Weights of a small mixture-of-experts language model, trained from scratch on English Wikipedia: 11 layers, width 448.
Below are experts of layer 7 (counted from 0) of a mixture-of-experts language model. Rows are named router (the router's row for the expert), up (a neuron's input weights, with its number), down (a neuron's output weights, with its number) and show model dimensions 0-63. Each number is 200 + 30 x the weight over its row's rms, rounded and kept within 0 to 999.
Before each expert's rows: a language model's description of what the expert responds to. This comes from a sample of Wikipedia text that the model never trained on.

# expert 7
Prepositions following a noun or verb, especially of, from, by, with, as in forbids from, description of, enthusiasts of.
router,152,218,203,187,194,167,195,248,203,219,220,247,180,220,178,182,168,209,247,160,200,196,231,183,219,184,170,167,155,241,197,260,222,200,122,229,218,236,207,156,196,191,182,225,200,165,225,179,207,179,150,190,173,194,200,183,222,201,211,184,184,199,272,182
up0,195,172,220,210,194,232,258,191,173,188,248,178,193,238,188,192,179,185,206,175,177,247,232,186,193,193,212,222,176,194,226,181,182,237,173,187,141,264,176,207,152,196,246,184,219,216,228,230,172,201,191,190,195,218,207,232,240,207,237,160,162,240,222,220
down0,120,193,201,187,164,199,187,231,177,158,218,190,234,247,221,161,195,209,201,159,154,222,171,241,206,198,135,222,216,171,158,158,279,183,207,168,230,212,227,192,230,193,174,176,235,208,165,220,240,223,209,267,170,175,220,202,186,205,206,187,199,157,246,203
up1,231,194,203,235,242,190,191,215,244,190,174,210,199,217,209,156,152,230,250,157,227,224,193,186,242,235,188,214,214,194,200,238,224,198,211,149,167,146,269,205,190,225,244,211,183,225,227,190,183,163,168,154,260,206,166,189,232,207,213,184,254,243,216,232
down1,203,247,161,147,220,216,217,255,157,267,205,179,198,217,235,226,212,186,160,200,139,210,152,198,207,169,188,198,202,204,181,196,135,186,245,242,220,164,189,190,173,215,227,204,208,247,138,188,186,236,204,189,226,204,266,193,226,190,206,178,243,140,211,261
up2,190,173,211,191,196,208,212,209,181,215,189,171,218,205,187,204,180,223,167,186,196,223,217,202,170,211,229,223,217,217,209,242,223,188,164,168,254,228,187,209,195,193,218,170,184,154,198,194,194,175,189,199,189,205,146,190,174,224,261,241,229,215,228,222
down2,215,250,168,207,211,144,153,241,210,272,210,216,209,163,201,162,166,211,241,265,182,204,199,191,205,203,199,194,151,164,163,212,178,193,164,237,201,191,193,194,240,200,230,220,256,210,222,217,147,138,219,180,240,175,234,182,210,151,188,199,174,242,209,211
up3,194,204,188,193,233,189,185,243,211,205,199,208,160,199,213,193,157,256,145,199,198,223,219,228,188,188,191,158,229,255,196,177,206,178,177,264,212,235,182,212,211,213,162,187,222,182,234,202,185,246,164,295,142,197,179,184,149,177,211,217,203,157,245,171
down3,195,242,191,154,139,238,210,160,224,249,196,156,235,210,131,235,258,152,190,269,213,216,228,229,180,248,240,160,197,241,210,213,185,225,231,222,138,201,238,226,202,158,155,233,233,205,209,182,164,189,137,262,287,215,175,205,230,148,195,175,240,134,251,182
up4,238,195,214,284,178,191,241,165,208,178,212,185,201,220,190,144,177,224,237,209,189,141,137,260,158,209,198,188,188,219,201,170,226,196,182,245,213,226,271,197,186,186,198,178,172,232,176,212,179,221,177,208,187,219,231,238,227,189,224,231,162,266,195,171
down4,207,184,190,205,193,212,195,192,157,208,206,254,215,199,233,238,201,207,201,200,156,221,213,183,282,225,212,185,196,139,190,193,245,139,194,202,217,191,193,126,196,236,196,168,160,193,225,219,218,219,257,173,194,165,239,214,214,166,227,170,180,158,220,201
up5,203,191,246,194,163,202,209,140,236,190,192,176,241,208,207,178,180,220,243,189,200,198,233,273,186,218,224,152,226,202,193,199,218,180,225,238,228,189,232,202,214,194,191,194,203,165,183,214,166,205,258,202,187,169,260,214,174,197,212,185,258,233,211,168
down5,215,176,106,196,204,172,183,226,240,223,184,210,231,244,165,243,205,200,190,164,204,180,204,211,241,166,189,218,241,181,202,158,225,204,224,209,172,227,229,202,195,144,183,192,202,223,205,168,212,163,207,199,195,119,207,203,211,249,235,206,248,233,228,184
up6,255,193,191,174,249,218,167,157,197,219,182,187,162,224,188,214,225,268,221,138,171,210,212,212,181,157,269,219,207,242,201,193,247,201,170,256,232,207,152,206,183,212,191,201,134,173,233,186,195,200,242,189,164,243,182,182,188,224,221,202,208,206,187,202
down6,241,142,167,223,210,219,207,233,213,192,179,183,183,176,210,183,223,206,185,170,270,197,183,196,205,230,216,176,167,215,257,217,187,179,208,200,191,157,231,182,215,225,180,204,203,204,204,212,233,173,190,204,295,166,234,199,232,236,213,205,199,201,219,211
up7,171,210,226,252,170,141,165,179,208,199,209,188,213,228,175,228,189,232,210,152,194,259,177,134,213,187,204,220,173,206,147,259,158,180,158,251,262,233,201,185,197,193,204,228,186,199,196,195,225,157,112,129,216,159,223,228,175,189,190,169,181,210,220,187
down7,236,180,204,225,170,207,243,210,187,227,155,203,205,230,149,252,216,152,145,113,186,249,150,213,215,187,183,181,193,200,154,174,139,208,195,243,236,209,216,178,206,183,176,194,179,248,183,213,222,147,185,203,190,209,258,244,194,161,207,179,183,205,198,229
up8,130,169,224,233,189,206,188,218,191,191,176,179,180,199,164,197,147,225,159,183,182,191,214,233,139,233,202,189,205,189,226,162,223,207,209,159,212,190,241,240,171,236,234,155,163,216,165,227,154,164,178,203,210,192,148,159,232,225,281,240,219,196,274,165
down8,187,191,153,222,207,179,210,241,208,184,217,202,189,196,225,181,153,213,140,195,212,221,213,209,232,177,217,227,185,254,187,225,243,210,200,150,234,211,196,215,198,211,202,275,199,219,187,171,195,210,109,193,196,245,260,190,209,195,200,203,217,189,169,154
up9,184,218,201,232,170,192,190,212,258,200,208,188,121,226,212,253,166,209,195,229,212,228,227,187,264,241,195,194,230,177,177,216,220,181,177,231,174,182,165,214,177,165,216,180,208,166,202,161,149,215,149,206,177,210,193,190,149,198,192,286,254,240,157,203
down9,174,213,210,197,206,180,211,195,242,188,194,229,230,202,215,203,157,208,202,179,225,191,197,245,206,203,251,219,245,152,146,183,171,182,168,229,212,185,215,154,214,199,155,168,169,216,223,142,209,152,193,205,160,192,185,206,180,200,175,220,208,182,185,205
up10,235,214,236,240,186,185,249,151,161,228,214,127,198,176,211,182,180,214,228,207,199,228,275,189,212,222,202,217,232,203,218,215,226,194,176,184,239,219,230,194,171,198,237,179,186,201,189,219,213,200,205,216,212,250,179,193,201,241,269,230,206,223,240,206
down10,227,196,195,218,203,181,237,205,181,160,132,193,174,219,202,174,249,126,191,197,202,203,246,177,178,223,197,233,260,198,132,182,202,198,190,194,204,258,217,189,176,212,246,219,210,204,179,259,233,200,183,199,199,175,198,208,203,207,207,213,210,195,173,174
up11,228,191,220,260,170,202,185,223,203,223,207,207,221,223,161,204,178,177,214,173,173,183,152,194,189,244,144,206,164,155,197,101,143,179,170,157,202,209,169,225,189,226,197,240,253,194,231,203,214,167,139,173,254,227,185,183,217,131,234,193,219,218,187,190
down11,184,183,151,177,226,195,243,220,240,125,225,201,223,232,226,200,191,206,155,205,260,198,213,209,226,199,196,251,244,173,197,148,224,238,150,194,240,178,213,232,173,207,182,171,230,222,176,218,185,236,163,202,175,211,185,180,198,135,212,206,185,213,188,177
up12,245,186,192,191,225,180,194,235,91,166,236,173,136,209,190,217,221,234,208,183,243,158,184,200,193,170,172,185,185,159,225,248,221,242,193,219,226,240,235,203,167,185,179,215,220,204,173,206,219,140,192,198,197,266,196,121,248,181,206,224,219,197,174,232
down12,181,148,250,228,236,221,219,217,228,167,201,215,283,193,218,181,163,181,164,201,162,205,170,249,209,183,217,203,190,227,147,161,164,228,234,159,124,229,218,183,209,221,203,253,163,160,195,250,191,212,217,205,209,187,179,238,172,181,198,183,201,191,211,216
up13,224,205,206,208,211,183,232,230,228,222,195,220,204,216,248,157,209,219,187,248,240,261,207,198,209,187,241,161,161,246,162,203,201,216,141,186,207,162,219,189,220,200,233,194,218,189,194,188,225,248,188,207,229,197,159,128,208,188,216,234,253,197,198,238
down13,214,233,162,237,199,233,233,181,194,162,154,249,144,204,183,174,253,146,215,219,225,189,178,206,171,195,146,253,167,179,175,190,166,144,207,205,184,138,237,165,189,179,146,114,230,187,211,221,271,227,166,165,216,226,201,235,154,216,183,175,206,229,149,206
up14,216,165,191,221,209,265,200,245,226,193,231,170,199,210,237,150,168,171,218,154,222,178,202,221,187,155,244,237,171,244,208,238,219,202,201,234,244,198,224,173,208,189,251,196,209,188,210,195,160,164,174,219,172,222,197,223,233,165,243,202,220,164,187,210
down14,288,221,213,175,197,169,243,214,215,177,229,202,203,192,219,183,164,146,147,182,190,170,173,234,255,179,192,253,216,128,169,191,199,209,249,258,135,207,221,221,218,231,188,191,266,214,185,187,160,203,176,192,154,154,156,198,155,211,167,204,187,188,235,199
up15,193,195,211,174,173,228,217,184,149,185,159,205,211,228,197,206,217,218,220,216,225,215,210,202,278,173,229,200,268,229,205,190,193,186,218,173,220,225,236,198,186,218,238,193,151,223,169,193,194,230,187,186,166,186,190,210,229,189,235,243,197,262,180,192
down15,234,192,203,240,200,169,184,212,157,238,165,222,206,237,194,220,146,167,142,179,136,218,173,208,140,203,222,155,209,217,215,161,230,197,207,154,159,154,243,194,167,184,171,198,207,178,173,162,136,214,199,241,202,196,144,201,229,154,226,219,190,176,222,243
up16,229,196,229,285,187,224,215,159,196,178,168,120,193,203,217,170,203,194,249,222,238,231,158,196,189,203,209,250,218,230,205,205,215,227,206,197,203,199,237,217,126,187,221,207,203,209,263,195,217,192,217,204,196,178,191,180,228,226,293,191,182,234,190,222
down16,227,201,192,183,250,195,75,245,165,228,196,277,260,181,160,174,242,203,176,177,159,191,226,169,187,161,178,122,173,162,164,188,229,189,173,188,220,222,251,193,200,223,206,207,233,208,153,186,118,189,156,172,209,218,244,225,209,177,190,196,214,261,192,223

# expert 9
Function words and verbs in narrative prose like of, was, on, became, died, plus month names and date pieces such as August, October, 1928–29.
router,149,227,207,199,198,226,208,178,247,211,206,126,196,181,192,184,197,187,230,192,189,112,196,191,176,189,162,204,197,182,213,174,199,206,199,230,187,164,207,242,172,202,208,207,167,196,223,198,173,175,202,195,177,197,214,209,263,222,236,187,216,219,202,201
up0,161,203,205,160,217,225,229,204,224,196,203,245,165,199,174,145,248,199,197,183,165,168,233,231,176,191,172,180,186,205,195,270,193,216,133,179,208,176,131,186,163,138,216,173,168,189,220,184,206,164,203,180,246,216,177,252,195,201,237,222,201,196,186,82
down0,174,167,206,134,190,188,221,217,135,146,193,208,193,144,166,178,240,193,158,165,184,195,211,223,148,152,207,185,166,217,176,216,200,213,164,219,240,213,202,218,164,253,218,151,207,183,215,215,251,221,256,197,193,204,218,231,205,189,255,200,192,212,164,164
up1,170,189,210,209,216,203,249,195,190,184,218,206,179,201,191,234,199,169,182,232,201,195,164,230,199,188,139,225,184,222,162,199,259,204,173,195,226,192,269,228,153,156,216,140,176,194,192,234,227,204,148,175,151,259,230,201,201,229,250,201,208,215,180,226
down1,232,215,115,155,188,222,245,186,222,183,238,163,219,177,226,227,199,200,205,221,210,184,190,236,199,232,227,195,182,190,157,225,171,139,208,223,172,214,184,223,183,197,207,220,205,220,209,225,164,189,184,230,211,234,248,241,190,191,180,215,241,186,127,303
up2,195,212,205,242,204,196,238,202,207,196,257,161,171,190,208,177,231,208,158,173,213,186,210,214,205,169,140,191,209,201,184,166,205,198,179,270,246,182,254,102,177,178,184,133,155,197,187,138,221,185,163,194,208,227,201,184,233,200,224,202,167,197,312,175
down2,163,216,249,184,193,162,166,237,210,175,202,188,220,189,242,133,183,211,167,241,219,194,234,197,153,201,176,216,201,295,191,182,198,209,212,252,199,262,173,218,228,195,210,200,181,208,155,250,240,196,192,173,201,173,228,181,179,178,179,188,156,190,192,189
up3,197,253,217,144,204,207,182,189,223,271,183,195,205,190,162,186,199,224,180,224,192,221,204,222,133,191,175,166,180,215,173,215,264,209,184,180,206,178,211,191,192,249,250,197,179,198,215,245,205,165,185,168,219,177,229,207,141,144,275,134,221,245,168,164
down3,225,226,217,209,240,188,179,161,153,190,179,235,223,257,196,196,238,158,203,180,225,199,189,231,251,178,195,192,234,197,192,276,264,202,183,205,232,168,196,184,166,163,184,205,201,253,195,178,231,228,172,192,177,157,218,187,247,196,160,210,183,210,219,180
up4,147,150,205,256,178,217,206,201,215,204,207,183,196,189,239,222,180,159,243,194,238,203,261,202,198,185,241,211,238,210,155,107,158,217,193,215,202,207,186,224,200,283,277,211,189,197,200,199,153,232,179,177,195,181,173,228,191,218,234,150,160,139,171,213
down4,166,223,200,188,194,214,207,174,226,160,233,171,191,200,186,218,245,267,182,192,157,155,168,127,215,178,218,215,214,176,203,209,179,220,190,180,212,203,159,162,203,150,172,274,204,196,202,247,225,183,249,155,162,233,186,172,205,216,260,225,173,203,173,238
up5,252,199,178,230,213,197,217,211,166,194,223,191,191,222,202,198,193,174,202,186,210,164,239,195,232,185,247,243,176,200,200,231,211,198,193,219,190,215,183,180,178,251,139,195,190,244,183,183,218,248,203,229,182,208,126,184,203,243,190,264,202,193,160,177
down5,155,181,188,181,182,169,221,222,199,160,161,222,220,178,200,233,239,174,199,151,190,201,234,211,186,202,197,246,174,151,203,237,182,205,210,219,236,227,180,175,179,241,188,214,182,211,209,211,224,214,205,185,211,233,232,217,213,246,206,198,193,172,172,217
up6,166,206,196,198,217,187,258,174,138,197,146,195,213,172,151,189,207,197,236,193,201,207,176,136,160,194,191,211,113,230,196,188,178,188,215,154,163,173,194,172,190,187,193,177,161,124,196,201,208,247,220,154,232,199,178,190,167,142,211,167,190,237,200,216
down6,256,156,213,197,222,200,220,204,148,181,221,190,213,220,201,172,163,140,235,219,176,239,175,267,267,175,215,159,181,175,176,199,208,121,179,221,227,217,185,183,187,203,154,187,221,196,137,199,201,283,135,231,237,190,172,169,240,147,155,201,194,189,236,198
up7,187,231,209,222,164,220,169,212,217,227,231,134,170,249,210,180,201,213,184,205,183,219,173,160,258,226,203,226,220,233,245,227,231,207,200,170,182,215,228,187,170,223,223,177,204,222,200,191,143,209,172,219,194,168,209,193,178,178,224,231,188,174,161,197
down7,214,268,243,148,152,225,238,198,225,204,227,219,199,235,195,234,216,206,225,201,190,195,250,236,190,190,210,161,201,182,228,203,279,209,207,209,199,211,145,183,160,228,138,205,228,187,191,254,171,185,160,178,178,221,263,208,207,166,154,218,185,174,211,196
up8,170,194,226,206,193,216,226,170,189,172,259,202,223,192,213,231,174,216,186,159,278,255,268,182,215,213,183,152,227,163,186,198,209,199,184,203,217,158,167,179,191,251,212,226,241,210,182,214,205,168,168,174,202,181,219,205,164,163,191,225,165,252,199,191
down8,196,159,171,166,204,170,213,203,230,205,161,176,232,185,205,220,216,184,188,161,244,235,249,163,170,201,202,219,217,231,281,152,218,221,200,168,213,192,139,151,212,179,191,205,220,201,211,157,230,189,193,197,220,176,188,213,167,254,144,212,193,205,219,196
up9,177,167,219,232,197,205,201,198,204,198,240,192,162,198,187,258,174,208,199,228,236,148,257,218,215,234,273,179,192,244,168,184,240,177,163,183,208,137,262,170,166,243,235,161,207,155,208,156,185,195,108,198,207,170,218,206,161,147,212,208,132,172,230,183
down9,230,163,242,151,179,209,142,201,220,215,226,233,217,170,239,183,132,193,211,215,222,208,229,243,190,150,155,143,173,127,181,151,214,166,195,169,241,255,202,188,156,233,261,203,181,192,215,227,158,204,153,226,216,218,135,176,200,155,176,260,209,197,172,246
up10,185,163,224,199,177,178,159,217,215,181,191,165,197,166,177,177,199,179,248,204,175,185,187,211,209,207,151,205,180,229,197,276,201,229,183,150,175,189,229,238,196,221,174,147,146,199,231,244,164,194,236,188,188,151,143,175,172,213,201,264,236,239,221,161
down10,211,178,201,200,150,201,140,200,244,198,182,175,186,194,179,178,236,226,204,205,248,175,180,195,213,190,166,237,234,222,106,224,200,183,207,141,213,231,206,181,205,160,203,188,239,229,214,204,231,207,181,182,227,182,175,266,193,196,210,193,245,205,199,181
up11,215,168,166,183,248,268,195,200,222,183,217,208,223,210,182,201,241,194,185,222,191,187,213,177,238,213,196,155,183,222,227,193,246,186,166,227,167,187,211,194,204,220,199,167,221,185,232,226,210,213,190,193,149,186,199,180,213,183,214,294,188,233,214,229
down11,179,190,191,209,170,225,227,213,224,153,232,164,207,186,203,214,223,227,198,218,164,184,273,174,213,150,180,207,173,212,200,268,174,178,213,212,196,162,180,143,175,185,205,179,199,224,174,273,168,234,249,188,212,164,169,277,164,271,215,163,205,194,255,150
up12,229,208,207,225,196,154,213,181,149,189,185,168,249,242,155,241,177,229,176,135,211,183,197,204,235,249,177,255,148,185,204,235,200,191,222,237,202,236,211,214,199,206,159,181,222,248,200,188,194,196,194,178,209,214,213,169,224,224,218,196,227,181,207,153
down12,219,193,146,153,253,210,248,191,261,197,181,200,189,205,251,230,204,186,233,196,191,177,199,241,207,217,224,257,214,240,181,206,236,240,184,168,198,224,244,257,183,170,247,215,192,178,194,191,190,217,150,225,224,209,236,203,194,182,230,189,233,270,202,151
up13,154,212,246,208,138,247,191,218,204,191,140,112,199,216,250,183,251,222,215,205,218,246,202,137,183,170,178,229,210,205,214,177,257,213,173,192,219,198,236,171,222,227,223,177,164,170,180,180,173,171,191,185,209,223,163,150,180,185,224,186,200,206,212,142
down13,177,227,124,215,198,256,223,213,201,182,195,227,173,227,234,203,148,231,199,186,252,214,245,213,178,208,221,207,250,269,193,125,214,194,235,229,182,203,205,214,208,171,211,186,167,152,208,138,194,176,168,197,232,201,212,181,193,210,126,171,191,230,187,166
up14,165,176,247,196,183,193,186,197,214,194,178,203,198,170,223,192,167,231,267,186,182,151,179,191,210,166,228,218,258,258,170,149,237,186,182,174,180,209,200,227,216,200,189,191,158,172,189,252,181,165,217,176,245,172,202,198,181,157,204,262,184,152,201,159
down14,207,246,112,196,225,135,206,224,199,244,228,196,198,198,209,219,150,204,165,172,165,202,221,201,230,206,194,226,208,189,150,178,213,180,222,189,173,200,170,233,262,201,192,179,182,270,200,201,171,202,237,182,174,169,253,191,167,186,189,219,222,169,271,186
up15,155,156,266,182,122,182,171,213,204,171,192,192,183,156,205,194,172,197,197,193,211,250,228,226,196,229,233,205,254,210,181,220,220,191,229,220,180,163,218,199,186,208,246,189,127,182,178,192,154,174,135,220,204,216,167,197,246,196,237,231,175,225,193,219
down15,182,211,195,225,181,184,194,232,223,173,274,219,175,213,199,172,223,84,193,226,216,187,191,251,159,175,208,217,176,199,169,217,233,200,175,190,145,183,177,255,194,218,223,209,202,215,163,146,208,231,203,182,224,270,147,237,231,202,214,192,182,170,270,235
up16,214,167,247,224,187,201,239,194,200,207,205,207,203,228,191,181,164,206,208,193,216,177,211,192,204,264,201,232,219,230,210,181,151,248,212,194,291,219,215,239,146,233,201,169,172,210,201,212,191,185,248,212,219,184,208,239,139,197,208,121,163,272,228,157
down16,227,220,198,182,166,203,176,229,207,154,218,181,212,176,229,191,235,226,192,201,238,212,131,240,221,240,246,231,170,190,219,195,207,194,192,178,214,189,172,180,195,213,188,210,181,183,189,200,196,199,200,175,144,206,192,242,212,193,221,207,181,220,191,139

# expert 27
Words in sports and career narration like won, against, lost to, joined, promoted, with of and to after result verbs.
router,245,208,169,210,209,197,193,153,174,221,201,248,197,215,179,227,193,217,179,155,179,153,159,143,223,223,157,226,196,184,222,182,170,181,211,202,230,192,239,244,213,176,174,243,226,258,225,203,211,228,194,212,174,138,209,234,210,200,156,197,216,223,179,192
up0,231,218,211,264,211,243,222,212,122,188,260,198,183,241,183,192,229,245,210,169,213,181,227,196,179,234,214,204,223,180,229,242,218,263,176,160,228,211,170,174,198,175,191,183,255,225,228,177,236,213,201,233,205,199,114,193,161,204,181,207,190,181,156,236
down0,253,211,318,148,240,216,221,261,217,180,198,200,177,193,178,245,218,198,245,207,174,242,167,206,175,154,179,133,176,187,198,193,186,173,143,107,232,214,207,185,179,248,237,227,162,167,205,295,191,187,137,215,260,215,184,180,196,233,207,188,191,206,200,183
up1,233,210,199,212,132,176,188,228,181,190,215,198,212,179,182,166,219,232,170,232,195,221,155,224,221,210,177,172,259,183,182,178,189,242,104,212,218,185,280,244,166,258,189,226,236,211,242,252,203,167,227,188,240,231,211,256,201,203,204,233,222,194,213,230
down1,145,206,195,197,176,223,214,210,221,187,206,208,211,202,180,223,205,223,179,193,198,228,224,212,133,248,178,277,242,170,218,177,179,213,197,190,204,212,157,215,231,183,256,227,191,193,204,182,242,212,207,205,207,207,268,225,236,146,120,184,174,195,186,207
up2,175,193,222,208,196,194,169,208,230,202,166,186,210,193,185,180,224,228,191,176,206,241,233,189,177,132,193,230,240,185,217,184,197,209,202,230,157,238,231,158,214,209,213,185,193,249,208,223,190,154,155,187,193,235,177,228,153,178,245,170,140,211,247,200
down2,183,173,224,191,236,197,225,221,162,175,228,220,194,209,232,205,247,220,161,230,171,227,250,148,208,168,209,212,178,215,178,243,208,158,199,226,253,161,226,212,226,215,205,213,192,223,220,174,218,233,218,174,177,228,182,196,207,200,239,194,159,199,219,158
up3,246,206,189,223,204,247,211,236,220,171,218,200,211,217,215,172,180,267,190,174,246,220,193,207,218,261,228,178,261,219,224,284,195,171,157,235,218,203,159,198,145,262,219,249,166,211,192,229,185,199,260,230,192,196,179,198,182,185,178,170,184,157,132,196
down3,194,172,167,223,135,213,256,183,226,210,170,213,228,193,206,195,228,76,164,184,191,217,106,224,198,187,216,188,264,196,170,169,214,246,218,220,186,198,157,171,182,202,176,237,207,230,130,177,204,210,226,190,174,171,172,215,230,193,212,189,189,222,230,208
up4,224,186,174,171,213,179,224,167,194,235,200,220,178,178,195,221,183,265,201,195,228,211,264,202,160,178,184,231,166,194,233,215,105,214,245,204,211,237,206,228,183,212,163,136,198,253,231,230,203,182,131,217,202,196,217,226,165,184,192,253,200,232,253,206
down4,239,153,207,177,225,212,197,195,211,220,210,200,221,192,174,276,232,222,190,255,165,192,159,209,259,247,194,153,213,170,238,173,246,198,194,171,199,154,193,235,158,180,138,169,223,204,216,193,175,177,124,168,196,202,188,183,220,204,171,181,236,226,213,165
up5,208,180,185,189,153,204,186,197,144,231,163,194,212,209,216,179,209,176,164,181,171,206,162,152,183,212,224,156,141,233,222,164,199,213,211,240,218,246,234,185,186,206,167,229,210,214,216,219,123,212,130,185,187,230,184,255,186,148,219,191,210,200,217,167
down5,209,208,208,213,210,207,208,202,135,244,194,199,264,230,165,220,163,190,163,220,224,148,212,106,258,156,167,220,180,195,188,206,215,256,194,196,192,263,196,193,222,198,204,207,189,203,192,197,146,251,226,218,158,202,200,198,207,157,209,193,192,198,213,162
up6,179,176,211,201,108,185,196,186,223,203,240,172,176,245,197,229,191,210,193,181,204,218,215,144,191,206,178,188,240,219,194,194,237,219,161,206,212,212,204,234,169,230,241,180,222,221,195,168,148,176,199,202,272,175,172,178,218,168,261,235,213,210,199,191
down6,176,182,209,250,196,187,243,227,215,174,172,203,182,228,260,254,142,140,192,184,189,206,204,202,221,215,202,234,201,253,188,208,167,171,209,209,209,181,164,123,211,208,237,223,185,233,168,228,170,191,182,219,215,186,200,223,187,193,213,137,218,225,205,176
up7,169,195,181,217,204,181,247,178,183,193,216,196,168,200,249,199,166,208,247,182,173,175,165,183,200,200,281,170,142,223,215,200,197,197,192,184,149,192,208,240,185,200,146,221,225,228,226,163,213,196,201,220,234,252,239,253,202,194,218,172,205,205,234,152
down7,230,190,223,222,166,217,200,184,240,209,192,194,174,247,218,240,251,179,243,232,187,179,191,207,167,124,139,223,223,140,198,175,208,165,202,219,224,191,209,207,247,198,179,242,167,193,167,187,177,195,219,211,230,196,210,231,227,247,194,116,179,134,207,212
up8,284,188,183,237,266,185,200,221,150,185,226,207,171,214,184,193,134,200,194,189,231,256,180,178,205,243,163,235,168,224,208,158,199,204,211,151,230,175,235,174,174,175,170,231,171,241,212,210,232,217,243,197,124,156,172,158,216,192,188,290,174,208,233,205
down8,225,181,232,209,177,192,205,285,202,151,211,219,164,216,206,251,259,164,184,290,250,218,220,226,218,157,178,201,233,221,227,207,168,186,144,175,230,140,220,184,178,216,203,231,192,209,181,235,182,213,159,212,184,170,211,166,195,155,184,204,197,235,209,191
up9,194,233,234,234,192,191,184,191,208,229,179,240,227,219,208,187,189,210,251,207,123,214,182,184,196,244,192,251,178,212,255,222,222,230,182,189,163,198,197,170,194,181,233,127,180,186,181,216,234,214,173,192,203,176,243,196,223,185,202,187,186,218,209,200
down9,201,229,198,246,166,148,245,209,254,128,172,231,190,139,214,188,208,207,207,174,174,193,213,212,203,251,218,207,211,211,188,192,244,179,218,229,180,215,220,253,210,215,222,152,196,192,207,176,215,228,228,174,197,270,181,226,259,178,242,166,217,223,235,185
up10,238,215,173,195,187,191,252,210,182,211,199,223,169,209,203,186,282,206,231,193,226,163,224,217,163,156,185,173,175,160,213,257,194,236,208,158,218,221,198,176,149,195,203,220,163,238,183,225,198,163,203,233,205,207,152,135,264,253,219,188,176,162,115,215
down10,164,165,233,179,204,141,206,249,263,170,188,174,228,204,220,215,146,205,189,225,169,196,178,243,185,173,185,202,164,267,133,229,196,224,240,223,147,198,165,195,237,204,200,191,159,185,197,261,209,221,226,146,249,205,176,227,197,219,225,203,199,217,257,194
up11,203,178,195,202,222,189,242,215,159,165,201,149,158,192,155,167,221,225,202,183,264,195,231,202,211,198,279,198,257,250,167,167,178,210,176,236,232,191,188,208,215,202,173,170,232,210,203,197,247,170,203,201,203,231,206,203,140,175,211,146,209,206,266,201
down11,215,213,188,225,225,200,235,260,206,243,213,191,215,231,231,179,233,200,201,255,176,220,258,189,173,245,168,178,195,171,213,219,182,203,255,174,185,213,188,191,219,254,232,209,261,263,216,227,197,180,251,189,205,174,193,148,258,201,198,185,201,237,253,180
up12,153,181,187,189,218,209,222,165,180,207,236,172,167,225,157,169,168,260,204,240,233,182,195,235,208,289,183,217,234,255,209,235,223,186,192,225,200,206,190,250,192,217,177,234,170,204,188,185,256,162,161,227,166,255,153,207,197,178,210,208,177,217,231,219
down12,123,207,144,156,206,139,208,207,176,261,155,208,208,232,181,189,208,210,165,163,179,166,169,179,167,189,166,249,198,213,212,228,158,214,179,207,182,239,155,175,138,166,239,223,191,266,190,176,191,179,151,188,284,219,178,192,221,219,193,182,241,184,232,181
up13,238,213,218,203,229,189,195,191,176,213,198,203,186,170,171,198,178,238,192,215,168,203,190,193,191,180,223,217,251,252,194,188,230,199,148,241,194,129,220,248,185,244,144,157,211,178,202,190,202,226,182,157,194,198,212,187,184,193,215,233,245,257,198,215
down13,173,187,214,196,214,241,197,198,179,192,206,203,241,194,200,156,259,180,199,211,198,253,214,156,218,208,182,136,224,246,171,156,153,150,154,203,156,215,212,214,164,169,200,230,226,186,201,186,227,183,202,183,196,236,217,246,175,194,226,210,155,237,160,192
up14,286,217,184,182,223,159,183,186,146,174,202,195,263,214,197,217,219,238,172,222,214,176,168,176,214,122,176,219,228,200,195,236,206,214,189,200,214,171,177,213,192,227,192,204,170,188,170,193,211,203,191,232,171,158,214,195,151,167,180,176,159,236,185,199
down14,188,222,230,215,176,238,230,173,167,204,135,131,207,240,231,179,182,201,228,227,171,197,193,197,251,171,148,223,240,143,216,245,176,222,203,198,198,193,154,153,180,227,206,173,236,203,183,200,159,192,196,196,157,191,199,200,227,212,130,205,239,169,187,157
up15,264,189,187,182,248,179,171,218,194,180,198,196,198,210,192,206,199,128,208,164,176,222,189,213,210,223,139,238,184,219,216,173,225,174,241,223,188,172,187,173,175,279,240,232,218,216,190,229,207,229,233,190,199,248,207,198,227,243,201,214,208,265,170,165
down15,191,127,232,226,247,197,197,259,210,160,237,237,183,188,244,243,191,206,179,155,216,183,177,150,211,194,220,141,253,203,212,218,205,194,217,188,214,164,156,196,172,138,249,200,258,203,179,205,232,197,259,194,195,203,257,245,190,216,207,194,204,198,208,254
up16,235,160,197,225,180,145,209,181,173,187,209,210,167,251,210,182,208,228,140,164,190,224,199,209,229,204,137,205,198,194,249,203,215,175,212,172,207,185,206,212,194,231,190,235,203,215,205,165,143,156,226,194,175,201,219,197,208,256,217,206,189,184,217,142
down16,216,192,212,159,192,171,219,180,200,172,208,206,201,167,211,199,198,295,205,177,218,172,237,209,245,188,227,205,239,203,177,223,219,214,217,190,202,229,219,175,244,201,195,146,213,220,213,197,166,179,226,224,206,217,213,145,180,127,223,188,247,212,176,204